config.toml
balance_bias = false
init_std_router = 0.0106
tie_word_embeddings = false
max_steps = 7519
Below are experts of layer 6 (counted from 0) of a mixture-of-experts language model. Rows are named router (the router's row for the expert), up (a neuron's input weights, with its number) and show model dimensions 0-63. Each number is 128 + 24 x the weight over its row's rms, rounded and kept within 0 to 255. Numbers have three digits each.
After each expert's rows: a language model's description of what the expert responds to. This comes from a sample of Wikipedia text that the model never trained on.

# expert 0
router:117152091119127094129154146125122118159090104093125161085158112106092114133104100148081122172155128089136127137099136096126124143136104150169109144179164169124093145101117134172137097078149113
up0:132141124116128133125139127158147125123124116162147140152138161111094149115153074128091133099131111131086139129110121107153157147127118170112103138103148123082137133126082142110147121121142140
up1:189129179089160176140143112131096120110136096145109141123159116115104164151157085116140079110127105111118122097120125124121138122146112156134151098106127142054092112145109101115151098107146120
up2:115110133097103120115110181098128135156118125137120096110159108141142117113124140123132162127097100099143148132171139166109112075137105117108170125126136094197115120063131118123142107118123122
up3:100145158175136123132116175151151116139146109095150151120149148157100126149145167159144179125147120172147091118082135086131128133097089091131147149104131108133146134059097117108145146115140146
up4:122113109106124110124123132113118145168150118121177138143133133138096122094126116121125142097155166114137091121101121176139101138148105116157117119091188102114179149112125142148132108112124162
up5:120169147154149113137103143109168148213184130145122127123124142172119152131160099143066110144101138150151135110158121170111133139166121104147127116099154134117120108094130123125131104133109134
up6:132178103160074112087184124138102128126107119178138123118112107149141127140124124162151093122129104145095136150100101123134105153113117148132169148147118113112111146147167125099123113111120101
up7:111105137125098163177173107161099108135105126092137071109127118118124122129116168144113148101111143113135128145114099120143167129155141161149161133147091152161092137147155085095083143115144168
up8:100112164177109147059091165125110094136159134132115117104110080102124126129140099136131151124099105133142154086109162146141135107073128114108125140148152123102109140089113103099161147125155185
up9:154114143124149084144112137158121142165108124141144135127113099118161134158153116151123138130144130153107124088148168113118169132072150153145124129154140149127144147117168124149109159140052177
up10:148132189134120164171117114060120117084131119137114103157137118123153131155106130088134124122146130120102154110122118101139133154124111184126105092121153157103113123116119121084115116116149158
up11:099129145144155100165138108110157095151116176123107145138114121124086154130148083107135128132130133145133119071147146129131088136099143141104157114143103098130119123127132129128125170178105135
up12:136151121116154108131113108120184094137065142112108091153137092111177124139157100101104115133104148110106115140141113089099112098156115147147149132130111112126123129119113162173152125137118130
up13:159120147069163149143112179128115133130155111120113117143102161082107120121141126117141163117136106147098126096130165092125108166137156109119111146134122194139154076128136080108086107121095111
up14:102171135169127164120105060102117079127134101105147142094091116082129144124134131065142158128146121101111107133098141076114127124125120141124118174162134128171141140115144130131156121132110143
It responds to: Inner pieces of personal, place and Latin species names split into fragments, such as Bra in Braes, ott in Hottinger, old in humboldtianum.

# expert 11
router:102144099146113104118165152096098102135110140125141164100155111105105085101103094152091106150133082098160160151107150130148123171147113140152095155144164163139098143130119095137147098108158116
up6:133128124094140139117107142131129125145157108116114114127117116112132119142122059162068175084148064147109145108126154152134149143107136110155143128095162192115107101117099110125162110136139152
up7:144138108082144111144109112096174112145114138141134126157135125136111095133134099097118105136119097105110128164127094180117104126156145162130156099136125134151135140088158111100138134082168125
up8:090133123112156140129160159132161154149106126087162172106074160123159072153137114137100127144137133098132116115154121112096141112119128108116126138139164126154141124091122131102172127108137095
up9:078127082127129151158108113114118123125122179112160148118109087121149116094147086153124117136116098154125075143145132112099125095105197142108141142155106141077120061091145115145101150131166165
up10:163153133099094117135130128109145142124129149192087097147133089127119132164152119092163110176125140103108175182134108199121147130144085137112103097121102151135128132120156130150113146112124146
up11:157146104133138118128144135140131105127094107111147146066143116130097119118103132151152092114145121104180157134146160145151133128108121131129159136158175116171137121126154095101135144087087101
up12:119136165174080166133130111116111094169120146110135122121145109139089116159151098076120116055144119143151144143126107153133139136134154162146155138124093161134127160153087099129132131158105097
up13:107105114097113116144143107131140123147151102106087121111182095115108150108115119087094085137143134151122137107102109153141086150134137145105094147169122133155117127159138138120110112102148159
up14:124125087109134154136156163144109121092146131113119101133100113125148159092161120144132122109122131104146136112142099138104158175133110104127162114110157103142169145097097132107139140125107112
up15:151118176158144111114130134120130149168128143126110154124134125119136165114200181140114121181105142069148140157133116121158135117124101113120104123127173119132151096103132097093135112076095176
up16:167098118131121115154157138116130124108126147121108116184131138140117119144114084135125130102169116157147147153155132128120145156154106154121147173161112122134112106099122118137121133186129139
up17:138144127089117129164130149137142181079101149118094115133177112090110130129133145162143139101131150151096107119127138090179104128118085133107128121151115101119167142105110151102148124135130121
up18:146139130122143140114107161140147122133173090152133080164165120091138150106110116093155091123119167117127092154106157118130122132170142149127122102147161130129096179109093152134104140115109112
up19:117106115152094095129127145141140136142161120125125104134126107103187161107096113127126134148139127121156131157130166187073107089149165173121104133098129142111151115139144139132131152168138144
up20:140077150119118121123107161116127124114128157087139180104162120112107132130125125120104116082132118039107186117171139149143117109134121129130154147135141130145136158152140109107116148183172128
It responds to: Prepositions, articles and conjunctions opening a phrase in running prose, such as in, at, during, until, whose, the, a.

# expert 10
router:102149098130122109106155148111107097141112144121124165104147118110107091110093091153099153140124093116158136117108132121150159154160109145155091166151163160125099131181112072142143097118153111
up0:115133112103172163140153140133083119167134121101096118138154149138087142135136095124103122144159121181119142069119183126104141134115109157156152109151210137117125139173097112117142120104130130
up1:152053101147167147128155182109135155156093133089109106144123126134133113194127129139167155120166095151112098098137165100129094116151094122149114106123131151136092121103150119113096099133113167
up2:091121156098140149159151095157161148087127132072103204126121125094107151190145170125148168145093111109136156115141109126127162124100160140130130132129138130109131145179156118132141139135161113
up3:142126142160111145109145129102167140125144139146116116135141098063128114105091108111193151129169106124130118123120161111106142177132111121122152140112168115120122213128136135113162121153139124
up4:087122153153109097140128114135128122152127115123103099108103165158137163112153091125095105119161189123103118126121141118135104140110129133128109125124136133113121101127113119125134096126171113
up5:148087126090092146145132165123087130153122113106103160083110123092093107129126152089139108165174118137144126106101145082129153130115086134119157125102160099121096189144114093088113131103138134
up6:127109094088195147153100169153125151138157143104127099156144127141117142128132143134136135091131141122143144113133154117088073186133153110112145108128143148096136125152127107120110117097136103
up7:112131102120127099098158154158125146095123110105151115091105139121085090148156106146173099125134096146083125132112127157172102117140071133105179159125139081144104153122142106136122171105132125
up8:099167127167135137153121155116095126135128137132135144158182188134107068135092154139147113110132109142124125152151103132110127098110114134109105085129147137127115151166109178113090138137109100
up9:123129114142127105134092110125115102143132170083131119173152105130110158123118103110106134167086082124146110091112149122110122107117131117121132126142111107119178130113120118087101104096191109
up10:104114101161126162085130154122122104184142146133100099124119173146103114134156093132138171121085157148152103066126136141124147146147070123142132164070121115117116119109111104117126075115167123
up11:135182157090147122135189126117112078134145129128144110159146186105139134103128107096144137130129131107082137132111106107145143139150118134080089140133131161113147079105131109148138165176094138
up12:116128129163136140166141160120103143095110123129130151154118108109121143102106126134140140155129168121167090104108138118104123127112128148118165118133153159100133138119088098091156106117105159
up13:066132123122110117164148105107125164115114116150109144092124113159147136122143123141151155132089094148134142144151140117069116132145096101104101101147148130114162126110177158192161145127140139
up14:104097134146143135109124130183110135117180146051127149138106125142130120135126130116090139139135096130082156124130103171138107153152103172120135100132137110111094133126063114139078086127183149
It responds to: Markdown table separator rows like |---|---|, sentence-level articles such as the and The, and digits in numeric tables or years.

# expert 64
router:106151096143123103116162149110094108140110133113132166093159108109098099096107101141098129147154101085156151159104150121147147156153114160149074149153164150152106141172112075138141098110152126
up0:158134169091135169088082163153142096093069153147120088081121109152107133145094138146105133154133068148124161155127141155138137114093139126145101142130090176134092124147150145129124130093117116
up1:075120113152139135115117149122111130094129143105151133140134149094040136120112132138126094089144119087123118097094086144124111105142129109138132119148087133120129108156149126093132110156147143
up2:093140132134095128125135123128136150087107125144120080105118152119100124125131154179143118116154123101102151143087122131161136126104158197140147128092137086094101151138103131129085115108129112
up3:126122128150127147143116114140111137137125116106156141156091085165139138161100125156100130126143097146113141098112125116154122103182166123105125113155173122108057117126112131110110128116153151
up4:144145132113094136108099156089171123142085112102083123126140158168117097129103074128138153155142160110108128099098138092106116090125135094144122109128112155122125110121115104125137161105141124
up5:074128120161094144161119143121147151130146142101131146147115094086110103135117133118131110122112115147140158119131105138088143152142136170151110112091073130138133123132129141136130095080157146
up6:129149079105123123074129126131122134103103122110131090141148128150141123170085106103167161105141134093119108167143196078108120165145101161144110145143147112132180146125134128119135132140091099
up7:140127117097114118140121137093120086106094127140127141112122133154123119134118128155148133123110136128146150138135137131168056160154089154119134160156144087097196092152145106122115105145122152
up8:141158091133145164195112180140100141108135148126164130148137148081130115156148133142130136135161132065113100142148143107159114153084162098144145105118138108142070121136181126103179119140132111
up9:107115108132144114120110134109126095099131117158099132103134089104137131153132119123121135115086113113127152121141150147158103147152122164140125123140117084155175113171158125108128090154121139
up10:121147100098131148110139152165158128128112123107138179111114143101137070143123127148123125134126068098069121146114153130165165107113141120121106157110166134096115139133091100132150116116114119
up11:111134121046151103122102108145124120132073103147118119121152101144170096142174119149144128101135107096140070099139138153136114097107159135150117151109136104166084161148125100121087143104141149
up12:131163136116104166133125160108167128123130109070119133133074172128125099109084104125108126140084101154121137113134112119133130126128141086129130128098170165094172115167059067122138107138118150
up13:116178146157119106133121104137132156138124140121086112109139127123132140153148157068139155155146138137108148151112127108106078110098154114145106079145139101138172110118158089136150115135138122
up14:133161098101107098097087108150078087142156113131124104101151155117154150134117111110105117096109101137132119148117128110124094118100117114098139136124136152137149149182096127136116100117157128
It responds to: Articles and possessive determiners opening noun phrases, mostly "the", also The, a, his, their, this, after prepositions.

# expert 24
router:102125104160117105150146143083093107123121102115117166100142094110104096111101103127097116147136103089178155190115113113166118177163102131156106151154153153129098168127121120154149090116153112
up6:146144112089126151123092137137121118121154118118152123160161196139122104121103093119087164148140095108136141160149141141120153165114122105122112150125122146113141124058151101170128127151100098
up7:105148108165116118105122157131114089143068155104179132170118142109079129125100133106099072137146074162106165116127109149131145149091096119108099117130126105135115137134144169162134171149115124
up8:176134110182138131115137155172160124122128126144120109174171110172135117108121129169124124133148134102177152153124070142044107129151127119104108112130142152131129149114086134134111117134131099
up9:147140119116107152107148165147097163135152146121105106165125163084124117139105124116124133149147164096141124130128081106143132144176125127109130080124104117192104121142112151105134127117182148
up10:136137140109123109130104151164117087114161132136151090079128115143117172107123150135118120134127128129153131150137082130156136154082084178101165137111108142128113116183149171112143120077155127
up11:082136134160099179119134138180078099161147128102138130118106123136091141146156158143097129139104127104122123161148155133174106108121110140174138108115162090095113129105101068139124123139128164
up12:144132152135096122148143115134137159138144140120120202091131178097093138115147142108136117106139127119127164152168128170100103105094082119151109159108166139087155141160108125098103133119118128
up13:128151060148099161089153097122127112107106127112143163146127115127130130169126158135131122167145117144148146129142163126091158170136143072116122128143117114162173140118172137170105119095164125
up14:164159102116125113101138146157105165130180154123081155102128096102106146092105142107101111175133118125158174140117090098167155144157154179170129127144135138140135125122169127150132111104183129
up15:104164147158117151103147133160120130134094123107104084134153108147138159116115134121129143189145101147128145132131091075125169118176143133117167144104129122123119132179124084153125110151139143
up16:136109128148133139080126099127151132134120144172146144107119113157133118111102137110148123170146125118166163171124109157144135111122124124161108072160117137107123167092143137142116090096076134
up17:094131135126103100102136108152168113121125133124099142124148127139108070109094130146135157128169158121101159148138137111114047070132133169138163111137124107121118111119170145113130131095147114
up18:113150086120166160118152087160111117144097152101116111100129134132116143144117122142127124112146127185163093149113141108136111147138129101156110143130049112139126128134135124141129070126131121
up19:123149089135115138103128115122101130172126112152139141090116076126139135082119132096162082166125144152100168137169120130135110135135135118138157158202139151136118125146138150180125097163141135
up20:125113160109121114125085135097156114138124044097085113115169104134114144112142119142110139131135132114131144112127107103116149097139102110153117154153141137115093161117143119143152144119126162
It responds to: Prepositions and connectors after a name or noun, often before a date or the, e.g. in, of, from, (, &, By.

# expert 7
router:100133097106122096146158158111099118138123103122112155094141143110107098155099107147105127152147076140156116159092127089160133153162112149150091153129160172161100160148075113134141118102148111
up0:077146096149143104091164125125128118132152107133135132116140116077094156137128123134167108096088158114131133129135106122153127128142131167154152123154117106105171102138076152132139101108119124
up1:129120119111090142133126128087169149136122135157039133127151109144076158151108117091111116138178126119153145148151154158110162190129105139113140135159102121103139152148123128120101118110149167
up2:123177115168147140133162118147087155137127146122113157157120096089157113119119127153143131143102160121127153117159105111185148167143123104150172112107129130118145117153117152075123121127157158
up3:117091093138109146151161124128113131098156137113112121125131113152173129093161098127110140166136113127102116162132129080114141111090149153126143133131126111101188162130112104176136161122146155
up4:083119149121096150087167129122097127122134127091110149156132153096093158140132121135179091117124131113102141167134107118131130119130115142130156076140137140104143106126138089164129072146145159
up5:104096176130121155186117112115104134112148126147120116152148136134142072099083143128093181111111132138119093083126143135169130108118168114127087161183139152127107160154153100117169151096162105
up6:161127122104105106103125134143143108147143109144088141111127149096086136076121111145131140105138117091153075145117131131149091142112162102103148125162176130109157143118101147125130111094096125
up7:143103118123129120114122160118179133144136114105150138093122185114122094125104138171100124155088121126124118118128132070085114103143119069103129159100130133125111167086112128134149130087134144
up8:148073147151129157091156139140115128101132100087154144115110112138122142116135110174159134122134111113126120179133153100122123075107155153133130119156125156070101157082127171145132142125093118
up9:103131169139113092127154107069133093129079100094098154141106155146131138134092116142084145158139166124137157083122124134097097146126144111094125143156130141117166094085123095197152112133111149
up10:177113140130137117109110152089119145124141083102115107150120123109149109122144111119146162120131123162075155078141135113107155115108129134142109104166164158111107118171122124144109145093148171
up11:189181117192123163125142118120123113153090131139132156106102119104103131152114092156100099093116153111077161135114128115124095141143112105122128136081083137096141114134171151128168078130113109
up12:121119115111131084154117114154110167133062089097082147102140154116140113157103107182120145088147115151123148105100128060101138148112118146102127114158137138129123124119127138163116101123133120
up13:152112155128124105137124095125146077154098120145135126128193149127100094161119125095168167117163103119127147138145142087140136108159121146153074169105125130091128098114100093149147119139152128
up14:102138144095138116136114195121077073091136133132176169138157143140122108156068152090110142083146121115136111157151097170103127135138121117116106137126127107136113124082099138117127150092134143
It responds to: Commas, periods, table bars and biography verbs after a name or pronoun, such as Renwick, | and He was, wrote, graduated.

# expert 60
router:111151099076097101160154124095108102131094139117135149115135120107116121139100098125114065148076117128134111153106122135141079140124122132149083127154161155127116157103118123114133094097147135
up0:122158146106168129177119136107139101131152081112086158140101097146116098115110132148122113119124166128133151127099098093136106125156109123093129142131090145052160099090125124118077111110128120
up1:127153136134113143087121162154145121144157118121085125128098117180135148132108109138161084179134079138160114175097118131160159129136101167184135118123131098137103122142105123134092124144116070
up2:142156139168098140104157101069119067142147129178149151084078135142134083138144077119148103139099143136139153135139092129116111144154128106112149106109111127115155133143103097165103112100125139
up3:116132114126122107159102126127133151135124102130094104101177118102154123142124147110128072149100122105148106099157129133127120143131151161093103095097146144116125140122128079088092127173157129
up4:122099112116129127100118146124144125125104134117126183122129139118111074140137130138115089128102157111070142195122115129132130137117166112134141122088130125121117086108082108157112149105144116
up5:135161114125121135162149133118081077105149137144148108143157155129120140121093119149096123161157163122132122151129134135125155145143160123120128149130150092171119145152128125143089125141112111
up6:139187126157114119083135112093102096166137124118098140151156108091137140106135154085128159088110122133122159085133154125187106126122151108136100101150135136081116163112134079156153103115117088
up7:132097115125126112152148111149175136116133127121120128133133149154133112147133126112115135116133187111135107138174118176172137090141132142105113139116172127136170133156112133167160103119122074
up8:122133133118161135129130162092135146117133110090136169115122150130125108113117079099163136151131127136117150126114107102166160122130154081162125137135161093070132173139137127124159129135105121
up9:156118124127147137120127098101150164140159123124125116136108117139141093133094129136123121112127117158157139134138161133113093157135118119176148132134149148102142172133083091114127121145143125
up10:134145104137143094180164101126097111134092149118136135106169154139092125117120104169114113128161087111149127110141133120144090140124113092148156169136148143127097152126113141139152129139119171
up11:151142131096112092095152097106152115148094089127084108125122153100107077137133129107106123107125097129097148142118132127122162133135092100163127113130113117124133153141085113139113129146105163
up12:150111115122123109197121146091110106165086109115128122151153147178135138140150119131111129150155104122146119094117106148149120164134127142126136154125153118126114163089136130172171131098078122
up13:077110104117118138153146104107157077149114123163155182155115104182125106142158140095122142146152143105129136117110146148130127151118088148116140137117130080099135143093104172154110113145131148
up14:099128117124114125131134137119097115126126118148129100170094113097106113105134099079153141116166159138147162097098114131144123133096143168102105121100083132135129170087121143095135135113059195
It responds to: Inner and final letter pieces of foreign or transliterated names and places, like Miam-i, Tuls-a, -burg, -ville, š, zh.

# expert 52
router:102123097157113098130165144117102094142114127115143161090134104095115105122099098142102077157140100133163135128106108112159126167148103149158098142148164154165099152142112113117144091113144096
up0:144141142078125121121148163140134096155143107115127115108098112139134094143165082163080122109143101152107164101124167101093157155096103103147172126115171121074090138118085097121115140150131116
up1:104099140112120108119105107141151158123156136138140132077125125151066123132127100120052150099121183149164099116106134113113135160103110157116096155103124139110124113102116119117135131059118126
up2:128147091107138136129133134148140133134094169156107165090096157118162117144079128149136119115149110125162169135096174160153129146126101146165146153110138132162096114135148141156130108099137101
up3:103083127122145167113098130139141134114129141137131154135155143088129153155147129160077133112114097142133128136059106069147148119150128140127144149124155137157095107116118150142154138143119125
up4:097143128168101133174112160141094099148140146148131132158160150130142162165115143088116126145172134105168133141142108180146134127147130162159153162124129140154110135128146137080151131140097101
up5:137150117140116126127130145121113158183124123128115103079141091094150130121101124106126154105136110127137121102121078148124108105101163095084105119188118147196113129121115156118115096139115132
up6:112156100142158105125101122146090116153110132118144119119122150124116146125128106145095122140140091172130145162142130133159092127123075161131147138162135119139125111092118155089169137135132135
up7:080123103125139108148152089129100139145152158064108136118117137152110159142151124122112170078100071106086106112114113095127117107126151147105131141142150107103140140092130132114120123126141092
up8:143122147168095134124106149084167130169143154124161155159123127132111143120098184162134112150126144117091132130134144118114145102104112121141133157114155125119115134093123101165162128086071111
up9:104140146125198121117105134117131078109090109142111101098173140118090161155118081132137139093119102180150118118127096121152135151108135142142154134166132143116136122122073123103154110097119076
up10:146151142128155156121123122124138094115140095108141130136149077147095159161122117135138113092156062132159116144126098121164140157128142147127113087124109145113090195150152131092104077106116172
up11:161151148122107111132165097154094122134132091146117155120094109130172127113102149166133123120128131163128131114099114113144155124132142118152107177139128133086160104154123128138165117120121160
up12:133167113146107106148119112151146141170122158115145119118146098107158156102105135114139114126102132115131115093155145137108123179148108143126095142166101147168085130133176156149119107147142126
up13:114106171128136147140139119132125099127122149106129128150121112084186139191128138129152141107115112124146117118118139159164112112132095081090117098063136155116139146154090105070151134100190130
up14:133108109116161115106130166129112099093123149131140126074106152131104130161095133132140100086131090123125092129130138138083135144133134171138121117098105158170110097129079104106153132109101132
It responds to: Inner syllables of foreign names and places after a capital, such as Beijing, Madrid, Balázs, and accented letters like ö, ü.

# expert 38
router:109142097111132108119165162129107103141098134118148166101146099103089099123103104145095163158166114107155139120113130095143156157149118138161096166151165151134091135117115113154153105101145123
up0:125130135093119130125116143102171111186112086122134160101107114159153118135107142131177130168097116124128186149120111107135121134126156091124138058147093066135122141105103105144104133115134148
up1:094112098093116097119137102145133108144149132073130133085154097112132099127117121125120101111140140163147167161078130141159144169148103132187088168160132135148131140145125132142133110117148125
up2:146128100086100133171172136173147134111129152180126117091146101135086100094135127100120177141149143149164133081105147124153143132095100103144091164132134107117155157141147110138123103134072170
up3:111111079118150147134131098151125150174147148119087166139164132123142142149122097131092123137140162129119086114139133089154120131161088111129169163096128121129100177079162141108150132157142091
up4:127173127114105109134168126153108118137172141123108121105116133078139129081116104121123131123142158141142140082159138140099104088100161109138119141166132161110128097143184156142153132128110105
up5:155099093144127126128147096158083110137132117139097125134129116120095124113132145140130174144162090146114162112129158133146133116091107133136145089106159119070140114135113126108142140129080118
up6:083127114126112123128119151121074114154139134117174153132106120129120164140170132130120158141132177098122132130118168146113103114117148115130131141132138111157115130105157134111121114118162132
up7:132130150115093115112135131140071057116134129102105137119140123110117116171126109104150103114147107132156150119134102131112137158145132145114145115135102160137138111131096078123065131124147112
up8:109150104119157096133147126116151128120029110118140112108110103139136110181134152113068160136144142123144127151143124083087139110139169131078154125143134153139116135122171150168118099107135135
up9:157162154136129099123157117175115109134125091144135116129113091098135158114091099073157108107161123130114155154141169120118123159153115128117117093122113100154127085135141137127169097073153132
up10:145147113112116194113143139085137107192102175094135090128136104139158110133120110136108158064127161136148070124130130122127155145160154136142123103156093133153109120157106153138138119143094124
up11:128126153100141119111098158152125138158136139110178120142129190136095134099137078118116141111107110147126125125085108151143122158101129112125121135139133109111116121175153097112138128168125149
up12:152122124137105150108119089100122105103152113165161135125116136149128176121135125102123119135116148121109136117147140170161150180142085138120128080127142114096124161145111149105124149102110137
up13:114078107127144086120086153174157135177127130114120143125151109111121144124147091114118113106107130144104089134150134100114110096183118141168129132139136123123147163102130145132163111125119133
up14:147116133151101113150121122135107176147109075120106109153165120162144132127130118122101157096140149137103082145121106078152127128170146111112118116167110125140117116147097103142091124155142156
It responds to: Year prefixes in tables and dates, e.g. 201, 199, plus fragments inside foreign surnames, genus names and odd byte sequences.

# expert 20
router:109166097130140104135165141108090112168110158127156162101161127091120089121098092123103121149148094148160144149110124116155136176125106131140097150147153152147101133098121135109149101115137092
up0:160152131091099131129178115140084078119104074135101159118130132113120151144118132166131121101151106146133120131119140092136139150104115127162085130114116128074168088183105115155129126118107105
up1:135144095112110123103139139144139154136146176111154127111163124136148184094125117120114129153121121122111165134143126128140128121102141101104151138144160064124103170110156112145112115127144096
up2:088137147096159133140150170187112137131093117123145187125140165119166150099128160119080150179114097102115138130117136126109126136154136171080123154129119123155134101103101156140115142124122137
up3:138117145082097113101150125146148123117143121075094099133129152141129125117126136114134131076096113168116151095140135104121145204112128122130150104112169124112118118137112110130116098124131112
up4:093106143164145159139162095107116169165139156140141116121095111114106163145089096121112091121091112151111151192124092104137124162110083148118093129099147090148140158139128091126112146124105145
up5:149139124125134141173099099119125144127146147131139117126102118111152147118128148114148161157181164119110130131109113129114159133163128161113168092128166121097108155129129110153151165129146157
up6:143116123152147154089132161145103105100128129093132130149142100133115160141200139121113142111141114128095121144142112130129115122120111084170127153126136129139144152111138135136125103117129185
up7:131124137106155164134149132153116097154141151161130098100106127082152036127105131114144145175157152112092143116110164125127100120123135092150129087143138113180087092112095087097128105123129128
up8:119148053124123137116133202080110131106144138119120159110160110133105086111111087134093127131125093136127111104119096111127124153142103145145107182131171170104151147115158108100148091057135129
up9:128146130127147117122124115157127144150146130125152173117147136070150142095112131139108129121110123133135141147151098133110176109136146106140111112151132157134130106139175122169102159109100131
up10:167104141112130161134184139121148156115133128170093130146100151123105080124112147135140112116105156142092122131113175133155142131096098139154125085129135122146120107111109162099112117103109130
up11:144122135107152119136130162155079133144106171102120163115120141127154147123125150129113118113127118114105117125115094128166091135138141150113137110048137139147152138155095129109148121092183076
up12:161133122135128120148121120131125138144100127141128110136124137129113133123121100121135108096138160098148122093158166118129163098113119093144145174101160184137119090151137123109091126117118168
up13:097138066142120107126120114120114109110126116117134104106117111131113152138160167114142107137134167136169149113106141125121148115075113103170149158134112145073129181122113116116109131170080144
up14:076124110093104131126165201115110158120165158115157148124147094130158119130160114089169125115134100106131147131054137134146122138133157114092117134117125129104101136096120166127127154157144116
It responds to: Pipe separators and numbers inside statistics tables such as league standings, election results and census figures, plus units like km, %.

# expert 57
router:094108098140122104132162164115099108157110139112139161101132121103107095106100097137089135150126094115159134161104120135151105154157104149155097153142163156167103146138112097134151080110154116
up0:118132117108151120139150148125135106162140159111119125107115177133093101107181147134117156133102159128183124083117129149093090142082119128149183142111123080125115164087114148158132136125120136
up1:116097201142099134132066113119086156113096124121136151135124143137163148134081106126127106120115137118120105144093154158125090113059113136160109133123175132167107137126157133119122133147132143
up2:094166126130151103146091125098122129132109152125150106116127108113114143138130134091113152134157098081099110117131167158159123107133121082125087100143078082116131125137135108101151147096111129
up3:169159168131132130079146110140136167102131177127133150132123111121102149144106121105115135101097124102141153128144109156120135149149059126105134151096172138134137109115142090135127120122107149
up4:113120109133164121110099110115087135158116104171139155169116123152100156132155127123112102144129130138138099129110131142127116109091154139134137166137167180085143173116170102180136150136154120
up5:144084139147127127143118163137139118128105128121175142178098104178127164139130152105153125111107107112138116145142147093122097162118138110164111146113141137133142132115123102121109132088082123
up6:129142131101107146131123097125136115118141105115082139123136140086152096139130158136101125121135123118110129140152128095091097129119100131140124130104134146067107162127136114141168139148153117
up7:124115045146136138140131139105115145138156158137160140106061143125109131123124140192078104114095133119115115074146116144160128141125104132138148126084138141083138123140122134136148135141162131
up8:138132165148112138151137106151109103155118155108145130098094133082130082163078120122160127112121137175107123149129112105123146104110120097125098152146144150072136063139170095148158108102102137
up9:115107130146072130101116127145088119134131107121101144142077113125160105161115136125059122128123145105111194142135160100100094149136110168157114136120170166154141144158144097135130080103135121
up10:096119163119117162139131147135165092085115172121104137145100150123124147115155125104161121101116135114100151119160110128122129132170114159126142148131126165161109160121142108131083138103094129
up11:102144111127138144146130139149093123149134144136139111140127131157081157063184122138096163129138097136078114160125148148110163094134100135131190106127141115105129146123101108130131159094197129
up12:161133184122093142146146103115148110115169136111126117126145132164077104150105133124097104124144115148115126101136134142164160121099135171127145142078102138119131143147130131102123112153144091
up13:121089117143163110139111132106164174151124091137140142123180128140115065122097121131122136134150089085126103124153097081121121103145121154153170088125169119088131145105108148127182115140130115
up14:118096152095140117147086147107129148139147132158085107119143104150164144139150141117135121141099145141140151149122141182138113124110090141162131110162159147158088147130191113136135133073199146
It responds to: General connective tokens in ordinary sentences, chiefly and, commas, semicolons, line breaks, and He/She starting a sentence.

# expert 40
router:122128100132089086099153143114107112145111137116162161102145096103112109111108096122104128150129085150137091134107107110138084152139118141157100155153156151164102137102115124118141085111150112
up0:128090095116118116167121097111107128169119123127119142120102121093150136154130156146164139185158085172108133124137095163141129150159142089097115139151146093154086145125167144144104129118147133
up1:153133134122115102122113149095146102119117115141121167118118123103111142126158154136151131100102114136110164129092107120092086092107116092155137109117120104176103136143131109098079135148196108
up2:154107147129136172143143134114134129132144126115129129152171126143126090078110095091132109112077121140122102144152083140209098110138126126112126082095152139116106138093112128129161127090115111
up3:152099106100121142118092118158158121132131119102062119119133111098142149124122100139110151119102149194159157105145112058119093147118093133158124167123135124127128110124146102162138134105136129
up4:160181127146084112115136142117136120164140191147106155137113110161115140166097111119145125128161131113117115135139149196116157125152068143116130111172139178075101103098129137154160144144101124
up5:105128153125095141131138106125105113130096108140119147106082119113156150131134177200138145094123151091143155143120105131099154125106137073095108098161150136133132106119150092108144103123185144
up6:085111124128084132122120127195129113132122125101131146172135115113131115127138125163123154152126124134124113129111178116106129138104157106109151151151146148104125169142127098154133150131158117
up7:160151117121123105092085142146146112132123117140123150136090121135137102104146088147111069171163132144139097121105120118160128110078178144179155160163165089126139119124120138089116117129173146
up8:143117139149125135152139110147164097169121155126147106091119123167100131099167121106130139105090142105202128106131166096121092139132156124110150105130107132116144094151142134100132083182178140
up9:148086137119107107114157138115113128141125151080157117128152107124080129076148131071114178106116099115134132135148154163116099128119175102087150118172113169144133152104141153139130108138121077
up10:098107119095111081175091124150116157120129137137120126140100170152136132174081124127132111089071152138135133145099129158154119102133119139154113108133150169125105107113110108133124101095151112
up11:118147156124146151124121133107122155117106108128159107122093137154164110140076121105114160091082108166110099143150120135115132145122121123102148159173140149113092067167124096136133114111131103
up12:107130133088118157077152099128118123127151148103147118120124137136111129134137089139163104143124081145107129131134135084144136105123148114187102149101124135143109136137095140117131140140107140
up13:145104133125124116160161127101160128098168115155187136171171084120132081171140115107168155125135157129093107092085079130149141181120107131138147117110119110125126134136134129116117100114099154
up14:088134121096103138142138124075128149114150135161139141152118137095110157141122116126134144124135085128118136126125148083114155197132138144125101137156122136116102105137140158159133118171151124
It responds to: Short letter chunks inside rare words and proper names, such as Trinidad, Azerbaijan, Abdillahi, often in taxonomy text, after b/p/g.